Weights of a small mixture-of-experts language model, trained from scratch on English Wikipedia: 685M tokens, 4039 steps.
Below are experts of layer 3 (counted from 0) of a mixture-of-experts language model. Rows are named router (the router's row for the expert), down (a neuron's output weights, with its number) and show model dimensions 0-191. Each number is 50 + 12 x the weight over its row's rms, rounded and kept within 0 to 99.
Before each expert's rows: a language model's description of what the expert responds to. This comes from a sample of Wikipedia text that the model never trained on.

# expert 37
Bare space tokens and pipes in tables and stat lists, mostly just before numbers and years, such as 2024, 500, 14,748.
router:56 28 60 52 45 47 34 53 61 56 56 76 36 31 28 50 31 66 40 53 51 68 45 61 46 28 55 33 48 50 43 69 72 47 37 57 50 58 59 62 64 37 59 62 50 30 35 48 30 32 71 46 39 55 47 59 40 41 54 42 64 32 54 34 61 50 37 56 59 61 52 62 68 37 65 45 65 40 70 32 26 46 41 29 58 27 48 46 58 61 59 38 64 44 61 46 64 68 48 51 32 67 41 44 52 53 56 40 32 48 50 49 41 50 50 67 45 35 37 68 52 62 47 46 67 47 64 62 49 59 63 51 56 49 44 64 60 56 67 60 39 25 43 53 52 53 57 65 50 32 54 44 28 64 55 21 63 37 57 20 41 56 65 60 20 47 53 41 41 56 45 37 27 44 56 64 57 65 28 48 65 46 26 47 29 57 35 50 78 47 68 45
down0:46 72 64 46 55 57 39 62 43 48 41 39 36 51 54 51 24 53 73 50 28 40 56 33 36 44 58 72 27 39 29 45 50 60 41 43 53 20 46 53 49 44 49 64 33 61 53 39 59 41 47 49 44 41 30 21 68 36 58 57 39 46 83 35 63 54 50 54 48 61 57 62 31 59 61 35 53 42 47 47 63 42 27 46 47 17 47 55 48 42 81 41 41 59 54 40 60 28 34 51 66 68 63 37 41 47 44 54 38 56 33 40 45 60 53 45 45 44 56 55 48 41 37 48 39 41 63 40 63 59 71 47 69 66 56 65 58 36 47 48 45 47 44 68 35 52 55 38 59 49 51 40 48 52 36 41 43 54 49 29 53 61 61 62 51 53 28 42 26 65 31 39 51 49 86 64 56 59 45 72 69 40 51 57 53 66 33 64 47 40 43 52
down1:61 33 42 60 67 46 50 41 40 46 30 41 47 40 66 52 50 51 42 48 62 41 40 55 46 62 31 53 55 42 41 37 43 68 73 58 42 61 66 56 63 69 46 32 48 31 41 62 58 34 34 24 40 67 56 46 49 58 54 57 50 62 41 52 40 46 57 30 48 60 68 44 57 64 38 55 39 45 31 59 18 50 49 75 55 45 48 46 35 42 44 45 45 45 36 61 64 19 52 52 51 57 37 46 45 40 35 53 59 31 46 60 41 63 64 35 54 64 43 54 47 53 44 65 48 31 54 58 54 37 59 43 39 61 52 63 29 38 29 39 55 54 49 54 70 44 52 62 44 50 39 57 52 33 52 41 66 41 63 70 47 65 46 58 43 27 57 46 45 48 41 31 52 53 66 26 54 46 44 55 34 45 50 52 48 42 67 54 57 37 51 56
down2:63 40 38 40 51 44 49 49 52 54 50 53 55 48 60 65 27 61 49 54 30 48 37 71 67 46 33 48 62 64 60 59 35 46 47 63 51 44 56 54 89 32 44 42 70 68 45 48 66 51 38 60 68 75 58 45 52 71 50 54 38 58 56 39 39 22 48 61 41 63 81 46 65 46 57 68 51 64 38 52 60 61 56 73 49 53 34 59 36 26 54 38 32 38 58 65 44 39 40 41 38 74 51 44 40 51 35 69 32 55 52 64 47 47 55 36 51 48 45 59 45 63 47 46 36 46 71 29 50 57 43 49 56 70 41 50 47 32 44 43 58 54 35 42 76 54 71 55 81 59 53 44 69 60 68 56 47 48 50 58 55 56 70 62 30 59 53 55 26 47 52 39 72 36 63 39 44 48 55 65 50 47 65 34 66 29 39 43 40 36 48 48

# expert 42
Final pieces of European personal names, surnames and taxonomic names, such as Luc-as, Yvon-ne, Filipp-o, Pever-el.
router:48 33 51 26 48 72 40 72 48 48 33 56 46 61 58 72 69 55 52 35 44 47 58 44 33 37 50 51 63 60 50 43 54 25 38 39 42 52 53 62 49 53 58 56 74 72 47 35 44 34 36 63 28 58 53 45 47 49 38 53 31 47 40 39 50 46 55 36 61 38 47 41 57 45 25 41 61 68 20 38 44 42 54 30 58 36 63 68 56 57 36 54 42 75 38 51 54 57 45 33 48 38 39 53 46 36 61 58 75 44 45 43 59 69 62 36 39 81 54 35 46 59 71 36 57 39 60 50 51 48 69 45 75 43 54 70 54 45 45 52 39 38 60 50 26 66 55 47 46 41 47 49 45 34 57 49 37 65 55 42 33 52 63 68 71 58 60 41 65 66 57 63 62 55 38 65 33 50 62 50 35 45 46 48 53 37 43 62 47 40 48 61
down0:32 44 58 40 39 43 34 72 46 45 47 41 56 49 46 63 46 48 37 45 50 31 46 47 47 29 46 34 49 58 60 63 34 61 30 61 32 59 48 58 19 52 33 57 67 52 40 48 28 60 42 52 50 42 21 56 43 45 55 39 49 49 57 44 38 41 23 49 51 51 45 43 50 44 41 66 48 60 47 45 64 50 44 56 51 57 38 63 53 56 46 45 44 58 49 55 41 74 35 44 45 91 29 49 29 54 50 59 49 56 45 59 40 40 59 53 52 47 42 41 46 48 39 59 42 34 48 41 57 51 37 29 45 68 45 37 66 65 35 47 48 56 40 60 44 58 44 47 52 30 42 63 49 33 64 35 37 59 42 57 84 30 40 54 41 55 66 62 48 51 60 47 41 57 42 54 58 68 40 45 38 50 60 52 72 43 40 32 73 52 53 47
down1:43 42 58 32 32 82 36 44 45 45 60 37 64 75 61 44 49 40 59 46 53 41 67 27 50 32 56 53 48 29 59 44 29 61 48 58 42 32 52 40 36 58 73 56 57 49 35 37 27 42 37 69 49 62 48 58 60 74 55 39 44 56 31 69 46 59 55 44 50 42 42 65 62 68 57 55 50 57 73 38 46 55 49 38 45 46 62 51 40 37 31 52 51 33 68 62 22 32 49 56 54 60 56 72 38 64 66 53 48 70 38 44 42 44 44 28 57 49 54 57 59 61 51 41 62 68 30 47 88 39 39 31 54 66 56 46 46 73 41 50 42 61 51 50 61 49 62 48 49 56 45 50 56 57 57 55 50 47 52 58 74 34 68 48 34 60 57 48 67 58 63 40 52 50 47 58 61 38 51 39 57 50 55 43 54 41 46 55 39 41 51 35
down2:45 52 47 27 41 51 42 49 46 48 39 44 48 72 59 54 82 57 59 44 63 48 40 54 45 71 52 40 56 51 55 53 56 58 41 50 58 38 43 42 38 56 64 38 56 54 52 56 48 45 54 39 42 45 55 55 46 37 26 40 43 43 44 38 53 63 54 48 40 62 52 35 64 34 57 52 40 66 29 55 52 66 71 49 50 46 42 53 46 38 30 58 49 54 24 50 54 69 47 48 71 57 57 44 35 68 49 68 76 52 58 35 59 59 54 59 73 27 53 60 56 54 44 43 54 67 48 45 51 54 55 44 59 49 33 27 50 50 61 42 53 63 47 37 78 50 62 38 55 35 59 70 54 50 46 31 42 61 32 59 47 51 75 59 48 72 57 62 44 52 49 29 41 67 55 46 39 48 77 74 55 62 59 69 43 41 52 28 51 49 73 45

# expert 17
Spaces, digit pieces and odd symbols inside numbers, measurements, statistics tables and CJK text, such as 41,000, .809, 2007.
router:42 50 34 58 55 45 58 50 45 44 68 46 39 40 42 43 34 61 46 24 48 67 30 31 65 40 52 32 56 52 57 36 40 47 47 56 65 40 52 25 35 41 61 50 38 34 41 52 40 58 48 47 45 50 52 58 55 55 37 55 45 33 58 48 68 43 55 51 48 78 33 31 50 52 47 73 50 63 49 45 24 39 49 48 78 44 47 51 48 40 45 39 53 54 42 61 49 43 28 51 48 49 41 52 37 68 69 50 53 44 65 59 51 35 47 42 39 42 47 69 53 62 30 42 56 48 41 55 57 38 52 55 54 43 67 48 65 76 43 36 46 38 31 38 52 60 40 54 63 42 56 67 41 45 45 46 78 44 64 62 45 50 74 47 33 35 69 53 35 59 54 46 52 50 54 38 50 61 38 64 76 60 42 45 28 44 56 30 31 32 43 48
down0:42 37 31 54 40 51 67 51 54 58 53 59 48 39 56 52 33 67 47 63 63 38 64 24 42 38 29 39 41 59 43 56 29 53 59 58 53 31 55 52 48 35 53 45 63 50 50 65 56 48 60 48 38 62 41 46 41 56 55 48 53 41 63 61 50 47 63 41 73 37 39 34 44 27 41 51 48 64 54 53 60 45 29 51 64 27 60 63 41 51 43 54 77 28 45 51 46 47 47 57 62 34 67 38 47 68 46 56 35 45 31 42 48 46 40 32 33 31 59 65 52 58 91 35 75 38 69 37 41 43 44 48 73 75 55 41 49 33 62 33 63 53 44 50 68 36 45 68 59 77 41 31 62 56 37 75 53 60 34 38 43 35 57 47 56 62 53 56 45 58 69 57 44 66 39 64 56 46 36 39 50 76 72 45 49 43 58 58 45 46 67 48
down1:41 54 46 53 48 53 63 35 49 37 60 31 45 68 52 65 47 56 61 53 35 49 35 43 21 46 39 38 50 54 45 43 41 67 52 43 75 44 68 32 58 56 45 30 53 63 55 67 54 65 50 52 52 70 57 62 71 51 75 57 73 68 43 35 18 38 42 40 72 29 52 54 52 48 53 40 79 65 49 56 41 66 50 57 42 17 28 55 63 52 59 57 51 60 40 63 53 60 41 45 35 56 50 40 41 49 45 49 51 32 15 50 42 43 64 43 35 57 69 43 55 45 46 58 68 56 46 54 50 56 64 32 53 64 45 62 53 55 51 40 57 40 65 69 50 51 62 52 47 51 65 37 64 55 54 48 61 50 68 56 56 43 53 49 31 80 32 51 42 41 36 52 40 68 52 39 59 46 61 61 65 43 84 40 40 57 46 53 55 74 75 56
down2:51 40 42 35 32 55 52 57 57 56 46 60 51 52 70 63 64 42 81 41 38 56 39 40 45 50 32 35 53 61 39 44 46 38 50 67 44 68 42 66 78 57 62 32 58 31 63 61 60 41 67 39 64 62 41 57 55 73 61 43 45 44 56 33 62 36 43 44 41 52 64 50 45 32 50 47 62 56 58 47 55 50 43 60 46 54 36 39 56 46 50 78 34 28 59 65 73 71 44 61 37 61 68 35 64 53 43 44 50 35 52 42 54 51 45 66 57 33 38 28 63 41 48 37 60 44 65 54 34 38 94 54 60 44 69 24 56 45 49 62 54 45 44 62 49 45 54 54 63 59 57 56 44 49 51 51 61 33 41 41 59 50 35 64 47 63 56 42 44 60 46 52 35 70 59 60 55 56 32 37 64 64 51 46 64 53 53 64 66 58 63 41

# expert 60
Middle pieces of English Latinate words right after a short opening fragment, such as conf-us-ing, inf-us-ions, dest-ru-ction, Imp-rov-isations.
router:32 59 46 40 55 63 45 54 56 60 27 62 51 71 58 37 61 52 41 28 45 70 32 41 43 55 40 75 69 67 52 36 22 46 48 55 53 55 52 51 53 72 43 71 45 78 55 22 52 51 43 40 34 66 61 48 48 67 28 62 62 44 50 44 50 40 33 38 59 56 37 39 45 41 48 61 38 74 57 56 78 52 53 45 32 35 52 47 82 59 51 68 71 58 57 36 40 39 59 62 67 32 59 51 39 62 48 50 51 58 59 43 58 45 69 48 45 88 62 39 53 44 77 56 27 58 60 61 39 35 49 41 55 42 53 63 56 30 32 63 66 37 51 64 56 54 53 43 50 56 40 57 34 48 46 71 24 44 34 49 51 42 61 51 62 62 69 68 51 52 51 69 67 56 22 57 42 49 74 30 43 48 51 43 35 52 38 34 52 57 41 64
down0:47 54 27 51 39 43 54 39 44 59 39 54 46 44 64 37 42 58 64 67 47 36 53 45 52 53 67 60 31 66 36 31 40 66 51 45 58 56 47 54 75 46 43 52 62 55 48 24 50 54 61 58 29 42 74 61 48 62 46 60 40 57 53 52 40 60 69 73 29 35 53 51 66 27 51 47 43 11 80 31 53 40 56 59 48 24 71 40 62 45 28 48 36 53 40 46 47 33 62 57 50 35 53 59 64 54 72 42 46 64 43 56 53 50 57 56 52 58 65 55 46 37 64 33 51 69 52 55 29 58 64 43 46 50 34 29 59 55 46 71 45 40 48 48 68 51 64 58 44 56 64 48 50 61 40 53 39 81 59 84 33 63 26 44 41 56 40 44 48 47 51 46 42 44 46 35 59 60 47 51 41 69 42 60 51 39 43 48 47 65 51 53
down1:38 42 55 36 38 47 55 43 56 49 49 45 57 58 51 58 71 51 49 47 55 34 57 80 51 66 34 37 46 72 40 47 42 31 24 62 57 41 61 45 44 56 48 68 49 53 49 25 59 69 72 46 36 38 46 67 54 47 63 55 30 34 54 56 44 39 46 67 40 67 65 52 55 43 63 59 55 68 54 56 57 79 54 51 58 56 41 42 48 45 49 49 62 64 58 57 26 31 48 49 48 39 19 50 56 50 45 52 58 52 46 55 58 36 44 21 72 56 58 58 35 44 48 56 32 62 44 56 48 66 56 43 52 65 61 29 49 53 47 52 64 35 76 53 53 43 83 40 52 47 46 66 36 67 49 42 36 45 51 48 54 70 39 23 48 54 62 44 49 58 50 53 50 47 39 50 50 58 37 30 61 19 34 58 50 64 41 39 67 47 56 42
down2:32 41 46 54 33 53 67 52 45 38 60 37 48 53 47 46 60 47 42 48 62 35 68 54 54 59 64 66 52 41 65 54 30 70 24 60 47 69 44 39 50 52 41 52 65 31 46 66 22 46 68 42 58 44 41 62 50 51 44 40 56 46 33 60 55 62 52 46 33 52 27 54 50 51 53 41 56 75 58 64 27 64 44 64 52 41 25 50 33 47 48 46 41 73 54 52 59 66 37 36 57 49 46 43 45 56 37 61 45 44 76 34 62 58 49 48 53 58 61 61 57 39 60 44 34 23 33 47 38 54 60 56 42 48 61 50 73 49 48 63 51 66 61 53 53 64 71 58 56 44 59 56 46 49 43 38 67 70 68 53 30 61 38 36 46 57 67 54 47 32 39 36 43 43 22 77 47 71 30 69 49 34 69 44 29 24 62 45 51 44 48 43

# expert 35
Short lowercase pieces inside rare words, names and LaTeX commands, such as frac, ad in Cappadonna, ga in Bansgaon.
router:33 37 38 34 45 63 67 63 54 56 42 67 57 59 50 57 49 58 34 28 37 47 67 57 30 56 58 37 42 62 44 52 30 40 58 34 60 39 35 40 59 47 65 68 52 50 42 54 43 54 39 34 55 30 33 64 44 66 50 48 61 61 52 38 72 36 52 60 69 44 49 38 33 44 40 48 46 63 29 42 43 38 57 27 46 37 48 64 42 43 32 53 39 58 53 52 13 46 67 42 45 45 64 52 65 42 31 46 71 30 54 40 72 51 51 43 32 61 50 57 50 46 54 44 46 42 67 59 42 54 62 29 50 49 75 57 50 55 44 43 61 66 19 29 63 58 80 59 68 43 64 67 61 54 37 49 53 30 49 72 57 63 73 79 54 38 60 70 48 65 40 41 38 51 62 48 35 28 53 38 43 51 35 62 57 40 49 51 49 39 44 41
down0:54 51 63 41 50 47 54 26 44 57 41 62 53 52 40 53 36 50 48 54 50 67 41 42 49 46 65 23 61 36 39 37 41 56 58 41 54 64 65 56 47 54 46 65 51 50 47 52 38 64 54 56 58 45 58 58 39 46 55 55 40 50 48 44 45 36 54 50 38 38 49 58 70 27 48 39 36 48 48 45 21 49 64 61 66 72 36 70 63 57 63 43 66 47 54 49 48 57 53 74 61 42 69 70 46 60 48 60 33 46 43 45 37 48 44 40 62 64 66 42 51 65 63 64 59 56 77 46 55 68 54 76 73 51 50 73 56 60 46 41 72 54 35 63 52 65 54 51 57 69 62 55 47 54 31 58 46 57 50 63 38 70 37 44 36 45 39 38 45 33 50 47 54 30 44 59 76 52 56 68 39 46 77 27 44 37 54 44 51 66 56 49
down1:43 50 38 56 44 53 43 34 40 55 45 39 48 53 55 45 50 57 51 71 38 58 41 75 42 73 55 88 56 33 57 34 42 44 52 45 49 59 45 59 45 36 56 45 36 47 63 39 48 58 29 35 32 58 35 41 50 38 43 54 42 60 51 52 51 64 75 64 37 36 49 67 44 61 38 30 50 45 47 71 66 43 38 56 30 47 56 52 35 49 58 43 63 68 63 36 43 41 48 70 41 56 44 52 64 53 44 57 37 47 46 55 57 51 49 53 58 38 63 58 56 38 44 68 51 38 60 43 54 44 48 51 66 53 32 30 45 39 64 67 64 50 45 46 48 53 42 60 42 41 40 49 27 56 58 47 37 64 49 82 59 43 16 35 53 66 47 54 38 49 48 37 65 59 50 55 51 57 33 62 53 56 43 54 50 62 46 56 41 52 50 80
down2:50 55 41 48 51 52 52 48 60 49 54 46 50 57 69 26 62 74 50 39 38 68 29 31 45 41 30 46 41 59 33 57 64 47 42 63 49 40 45 63 50 34 56 62 47 63 39 43 50 50 40 56 45 63 42 45 46 42 37 76 40 44 72 46 47 75 33 63 58 38 59 67 56 36 51 28 40 48 35 59 38 51 45 93 47 62 63 50 48 58 33 53 49 33 43 57 66 25 47 59 57 55 73 43 36 53 50 48 47 46 38 71 43 77 57 67 54 43 48 38 43 32 41 42 37 67 38 46 52 42 61 57 68 60 60 46 37 58 49 24 47 54 41 49 62 64 43 59 50 43 26 57 34 49 29 57 44 59 49 63 49 46 60 42 67 34 78 55 56 33 45 53 49 35 44 31 32 54 38 52 41 42 65 53 31 40 73 47 58 38 67 56

# expert 27
Short middle syllables after a capital initial in proper names and words, such as Hels-ink-i, ch-ick-en, H-ess-e, Dund-ee.
router:26 71 55 55 56 73 50 44 59 57 38 62 48 67 71 42 48 50 47 30 51 62 63 62 36 60 59 64 69 50 56 39 50 40 43 45 60 54 33 42 32 58 25 42 35 56 55 52 42 59 33 43 26 61 48 46 51 59 49 39 32 64 36 44 59 36 34 47 46 40 32 39 31 74 43 42 55 66 43 41 69 45 61 43 49 36 51 55 41 53 37 54 54 52 23 59 40 48 60 65 47 43 50 78 61 42 47 27 59 48 33 31 61 54 43 35 47 65 53 41 44 46 57 46 34 59 50 56 43 62 30 56 44 50 56 46 31 52 63 50 62 57 37 70 27 54 47 33 60 32 38 54 40 33 59 57 69 50 43 48 54 51 51 50 71 54 48 72 23 56 53 59 52 66 43 73 37 24 42 27 43 36 73 62 76 49 69 64 50 30 52 54
down0:39 49 39 36 52 29 52 47 47 49 57 41 58 56 46 64 49 67 53 56 47 53 40 55 51 47 53 51 70 53 39 54 44 66 60 57 35 40 30 52 60 54 71 47 81 29 54 67 61 38 54 46 68 50 32 51 52 49 64 42 60 50 54 56 59 56 27 45 32 45 31 68 52 52 29 55 60 60 21 64 56 58 64 47 44 71 57 21 39 61 47 36 44 51 46 79 42 46 33 39 34 48 57 53 30 79 47 45 70 61 36 26 32 33 50 61 46 35 62 60 45 36 45 57 25 44 45 32 66 33 42 61 46 68 62 53 47 46 63 34 43 41 61 40 47 61 56 63 31 45 41 46 64 47 33 44 57 68 48 51 43 51 71 55 42 48 35 33 62 59 29 39 45 53 34 34 63 37 57 41 69 66 67 62 36 52 42 49 33 49 59 31
down1:58 49 34 45 43 45 53 41 56 45 49 58 51 46 54 42 47 44 65 56 33 35 46 62 54 43 52 47 38 53 45 69 57 42 50 70 38 45 63 35 38 64 63 52 52 62 92 31 62 51 49 62 57 48 58 41 56 35 60 35 51 27 28 24 48 45 49 51 54 45 50 45 48 61 62 29 62 38 36 41 42 45 41 48 50 71 65 45 22 33 68 37 49 52 40 61 24 55 61 49 68 48 65 46 49 49 55 62 55 50 34 38 54 45 48 46 68 53 56 42 36 54 62 63 60 55 47 38 45 61 49 64 56 58 47 66 52 41 50 56 55 37 35 71 57 45 44 64 45 53 69 63 49 50 42 39 34 47 52 55 67 53 42 74 38 39 45 55 45 37 57 45 52 34 49 59 74 54 66 49 48 73 68 40 58 52 23 55 48 55 69 30
down2:45 46 53 46 63 42 47 47 44 35 49 30 47 49 43 57 32 71 35 61 48 71 50 48 51 48 40 30 46 62 45 37 60 44 42 39 51 41 52 56 69 58 51 79 47 39 23 57 36 52 48 58 28 53 79 44 44 23 45 50 41 47 54 58 60 26 49 69 51 33 62 54 46 67 52 45 36 39 42 51 45 63 56 50 49 76 29 35 50 38 43 41 51 21 53 63 72 49 66 32 32 46 52 30 48 36 60 71 55 50 52 41 48 42 44 33 36 23 47 50 59 40 49 55 31 62 34 51 40 35 45 57 45 71 47 30 52 32 49 57 37 40 37 43 56 51 59 53 41 47 46 31 45 47 41 35 58 31 29 68 75 42 40 68 41 45 43 38 54 34 48 56 61 39 64 44 64 38 60 49 62 43 50 41 42 25 38 37 27 50 43 55

# expert 9
First pieces of surnames (Lind, Sch, Bro) and verbs or prepositions after a subject in biographies: became, began, moved, to.
router:61 65 27 65 50 48 42 25 60 48 44 40 52 22 36 32 55 42 69 47 53 27 52 62 51 57 39 32 41 51 46 56 61 44 39 50 41 39 55 44 55 37 52 36 83 63 68 30 46 39 61 37 45 42 45 42 54 62 59 74 43 51 53 28 55 51 50 50 50 59 40 36 66 51 31 64 54 42 51 63 37 67 35 65 40 84 56 43 42 33 58 60 55 47 39 58 41 47 26 41 34 48 41 46 51 64 39 58 28 65 49 64 41 52 59 38 73 51 67 61 62 77 29 62 34 74 35 53 54 52 60 42 57 55 41 32 62 58 34 77 40 69 33 39 44 38 48 45 28 23 44 52 55 65 75 46 49 47 51 28 60 46 57 52 54 30 58 32 53 41 41 41 45 51 29 70 59 64 42 67 47 52 64 42 56 30 55 60 56 50 52 67
down0:76 58 66 61 57 46 47 44 49 53 60 60 65 55 40 54 57 26 54 65 55 43 48 25 55 39 57 69 52 35 32 29 35 60 65 49 65 64 38 39 65 48 55 50 63 62 41 22 22 52 49 64 53 50 27 53 40 25 70 54 45 42 59 73 59 66 61 51 47 55 65 39 60 51 38 55 59 32 43 44 57 52 47 41 42 63 45 49 80 44 51 51 64 66 67 61 32 33 32 55 49 33 55 31 76 34 38 43 45 57 40 76 38 48 44 54 47 63 44 31 35 48 45 41 35 31 76 61 47 21 56 54 55 79 49 47 56 48 54 41 47 66 47 57 49 53 45 54 31 58 63 43 47 40 58 34 43 52 64 42 52 23 54 47 59 61 47 25 59 62 51 43 48 40 36 41 54 54 43 61 50 52 46 44 36 34 62 51 45 54 66 53
down1:56 48 37 59 49 40 33 32 61 47 45 61 51 45 61 51 57 50 67 59 71 31 35 32 35 61 40 63 47 70 39 45 50 68 44 45 39 55 59 50 41 33 49 33 67 47 42 33 68 55 45 36 50 43 64 40 38 44 50 56 43 79 43 56 59 62 57 54 58 52 61 66 37 46 50 37 38 34 63 47 51 55 43 71 55 42 59 34 61 41 48 35 40 56 50 42 62 61 64 75 59 43 35 42 59 62 74 62 58 34 52 62 40 35 39 55 60 58 31 34 43 57 41 40 23 46 33 50 41 62 49 46 61 46 64 44 49 48 34 51 47 34 82 69 47 46 37 55 69 58 36 35 59 41 60 54 56 30 67 58 49 30 59 43 35 34 44 49 51 72 45 38 72 68 66 58 54 24 76 62 47 49 42 50 47 45 49 53 30 52 57 76
down2:51 42 56 53 46 56 42 37 44 35 65 75 72 33 34 39 51 75 43 28 24 47 55 37 52 32 40 60 42 51 45 64 22 41 46 58 60 42 41 49 56 39 73 46 60 71 56 26 45 47 49 57 41 50 61 57 39 55 58 52 52 48 52 62 58 46 35 48 27 51 46 50 46 62 55 40 59 53 54 27 30 52 51 28 41 58 44 45 50 56 52 55 59 59 53 64 40 37 42 54 60 48 58 57 38 56 57 30 41 47 59 60 46 34 30 48 47 27 43 66 47 43 52 68 21 52 50 46 46 54 54 52 60 56 51 39 49 66 47 79 63 44 60 44 44 56 54 60 41 45 71 41 71 61 60 62 49 54 73 44 60 42 47 71 60 55 66 37 58 49 39 62 61 57 46 46 58 61 66 35 59 39 46 65 50 55 36 57 54 34 53 60

# expert 47
Common adverbs, auxiliaries and articles in running prose, such as only, just, also, was, a, same, than.
router:68 82 45 95 74 45 43 39 45 47 53 47 51 36 60 44 61 38 52 75 44 63 45 43 51 36 44 29 58 48 48 60 54 61 60 67 62 42 56 46 41 51 52 36 48 46 40 47 27 37 49 33 67 50 62 44 63 28 55 68 62 46 46 33 37 66 47 54 44 50 46 38 53 34 46 50 48 60 55 39 56 51 43 46 61 43 45 44 59 70 33 50 74 46 48 42 57 59 38 42 53 48 24 50 52 53 38 40 51 46 45 57 48 56 47 44 54 54 59 71 44 73 74 65 58 66 56 21 56 47 47 36 46 45 42 43 44 68 62 61 59 44 25 34 42 51 41 57 34 76 36 59 45 65 42 54 36 47 60 21 49 42 60 52 40 54 69 35 47 59 57 39 29 64 49 40 66 51 67 64 59 40 52 43 50 65 61 52 48 67 76 51
down0:66 29 87 53 53 61 45 55 46 57 44 49 51 35 23 56 40 63 81 62 78 60 47 37 24 51 66 73 48 42 50 63 65 43 58 57 36 52 69 71 55 45 37 36 51 61 40 43 53 72 51 34 55 35 49 56 65 51 53 54 53 55 62 47 54 51 49 34 49 54 39 37 57 69 73 73 41 40 63 61 40 41 43 52 61 43 36 59 34 36 55 47 57 69 64 32 65 46 42 50 38 51 40 68 46 40 57 43 56 40 37 71 54 65 49 55 40 44 52 56 81 67 71 49 42 61 58 72 42 49 42 78 50 84 49 56 37 50 41 19 46 56 35 34 61 67 62 31 54 33 34 66 38 76 53 54 40 62 49 60 51 56 64 58 47 55 33 61 49 48 60 46 45 66 43 41 73 43 57 47 42 50 34 52 34 41 52 56 44 61 46 68
down1:42 54 45 51 52 51 37 50 38 65 51 47 48 53 62 61 51 38 45 55 52 61 65 32 48 32 59 30 73 48 51 38 48 39 49 81 51 50 46 58 70 45 38 53 52 74 36 46 52 60 67 48 57 15 43 33 64 33 56 50 52 47 40 48 72 69 63 57 70 52 47 40 46 34 47 53 55 42 53 62 61 56 32 30 68 38 36 55 33 76 29 65 64 62 67 61 49 51 41 60 52 60 45 59 47 59 51 55 49 42 47 60 37 47 63 65 52 58 57 41 37 64 61 50 56 57 36 50 57 42 44 57 42 48 59 40 61 39 73 48 28 58 53 41 73 43 64 54 48 45 38 61 53 64 23 37 61 44 35 59 58 65 55 45 53 56 64 30 42 56 43 49 46 51 76 46 50 39 44 62 43 59 54 68 29 59 39 35 53 40 73 57
down2:45 35 63 60 61 67 45 29 46 39 56 54 49 48 38 53 46 56 48 35 27 45 61 51 48 66 23 44 47 55 37 40 58 36 38 61 61 47 64 56 34 49 54 62 37 57 51 65 33 50 32 73 48 32 58 47 38 18 26 38 61 33 60 50 52 63 48 63 49 49 45 40 54 52 31 74 54 37 46 39 68 38 41 49 26 62 41 33 49 51 44 59 45 49 58 19 41 53 63 56 61 33 49 61 50 39 44 55 58 50 55 57 61 23 54 66 60 29 59 28 40 51 62 50 47 64 47 65 55 46 47 54 47 71 45 37 54 39 58 14 41 47 53 41 47 46 68 49 26 50 69 56 32 50 61 46 49 61 55 32 47 48 47 36 62 57 47 42 46 66 59 67 62 48 36 62 31 55 67 69 26 47 59 52 64 34 50 57 69 40 51 34

# expert 26
Middle or final pieces of English words and surnames after a first letter, such as sk(ater), t(imb)re, Burn(ham), Kersh(aw).
router:24 45 49 54 49 60 56 61 66 65 33 61 58 57 57 39 52 51 44 44 40 61 61 41 51 78 52 34 64 29 49 56 29 54 61 53 39 43 24 61 41 49 57 40 52 56 49 54 61 35 52 44 29 62 43 38 50 71 43 53 44 50 66 52 43 34 52 49 53 37 35 50 24 49 59 36 39 50 42 55 53 36 53 35 56 29 49 50 60 53 60 37 52 55 53 49 26 48 42 61 61 46 63 66 27 34 56 59 41 41 50 29 50 41 65 39 55 49 66 42 50 66 46 61 45 32 60 32 59 48 55 58 59 56 68 60 30 47 75 46 48 35 44 43 69 51 42 33 52 29 43 39 47 59 44 46 52 39 20 65 56 52 45 70 68 26 46 50 56 47 60 58 75 50 50 75 55 45 38 58 61 52 38 51 47 56 46 58 47 59 69 49
down0:51 52 51 42 46 27 45 53 57 58 43 43 46 58 47 50 36 63 41 65 49 47 42 57 38 69 48 48 70 49 52 55 65 43 58 74 42 29 56 59 58 56 60 20 46 47 51 51 69 44 74 48 69 48 74 35 57 40 57 63 59 63 41 59 44 47 44 44 31 37 44 62 59 64 62 55 47 43 42 69 47 51 54 47 53 76 61 49 55 45 42 35 39 24 27 62 39 48 63 46 41 53 65 54 41 38 63 60 74 63 49 55 42 61 47 36 52 45 43 56 50 67 50 39 69 39 38 46 49 63 48 61 54 80 42 35 50 58 29 71 51 61 54 57 61 37 35 59 39 57 46 17 72 51 70 58 51 47 67 76 37 38 62 57 61 54 21 47 53 30 41 58 51 61 63 21 56 47 55 37 36 55 36 65 49 52 52 67 45 29 51 45
down1:52 39 39 40 53 49 42 54 51 40 53 47 43 55 56 55 73 63 46 60 39 83 68 68 49 46 80 47 35 31 66 33 41 34 67 46 52 52 51 66 56 47 41 42 53 38 54 39 43 72 52 50 51 54 49 50 52 80 37 56 46 59 55 59 44 38 48 37 42 46 50 62 41 36 43 54 73 69 29 54 69 48 46 40 40 42 40 40 61 62 36 52 61 45 47 63 57 53 50 39 41 52 46 41 46 39 41 59 31 34 36 62 68 48 50 62 38 35 37 45 69 69 54 41 59 28 50 40 58 45 60 51 36 65 47 46 59 26 40 50 47 40 42 46 20 43 60 67 55 47 47 53 39 49 51 46 29 66 62 61 51 27 48 50 61 67 55 42 32 38 34 43 63 41 34 35 65 58 60 48 40 62 51 60 45 45 50 35 54 46 26 60
down2:59 51 64 78 46 34 68 56 44 57 40 42 63 45 37 53 26 45 59 50 37 44 54 42 64 59 55 47 46 57 50 37 65 52 60 47 45 61 36 57 35 54 46 54 46 53 55 49 50 54 57 56 56 49 63 40 42 45 40 47 73 42 43 48 53 47 49 45 48 52 68 38 52 43 34 58 56 56 41 57 48 26 25 71 41 57 54 67 67 68 54 47 47 42 49 48 68 50 41 56 42 58 45 39 49 54 62 43 50 44 32 55 50 40 48 39 58 51 80 55 49 57 36 54 55 60 61 54 61 53 51 48 58 65 54 60 25 80 30 32 32 57 60 49 47 55 29 50 40 71 62 62 66 53 52 44 58 59 53 51 47 65 53 33 47 28 45 39 35 32 53 39 30 55 43 53 36 60 42 50 56 39 35 35 41 49 47 41 70 50 57 30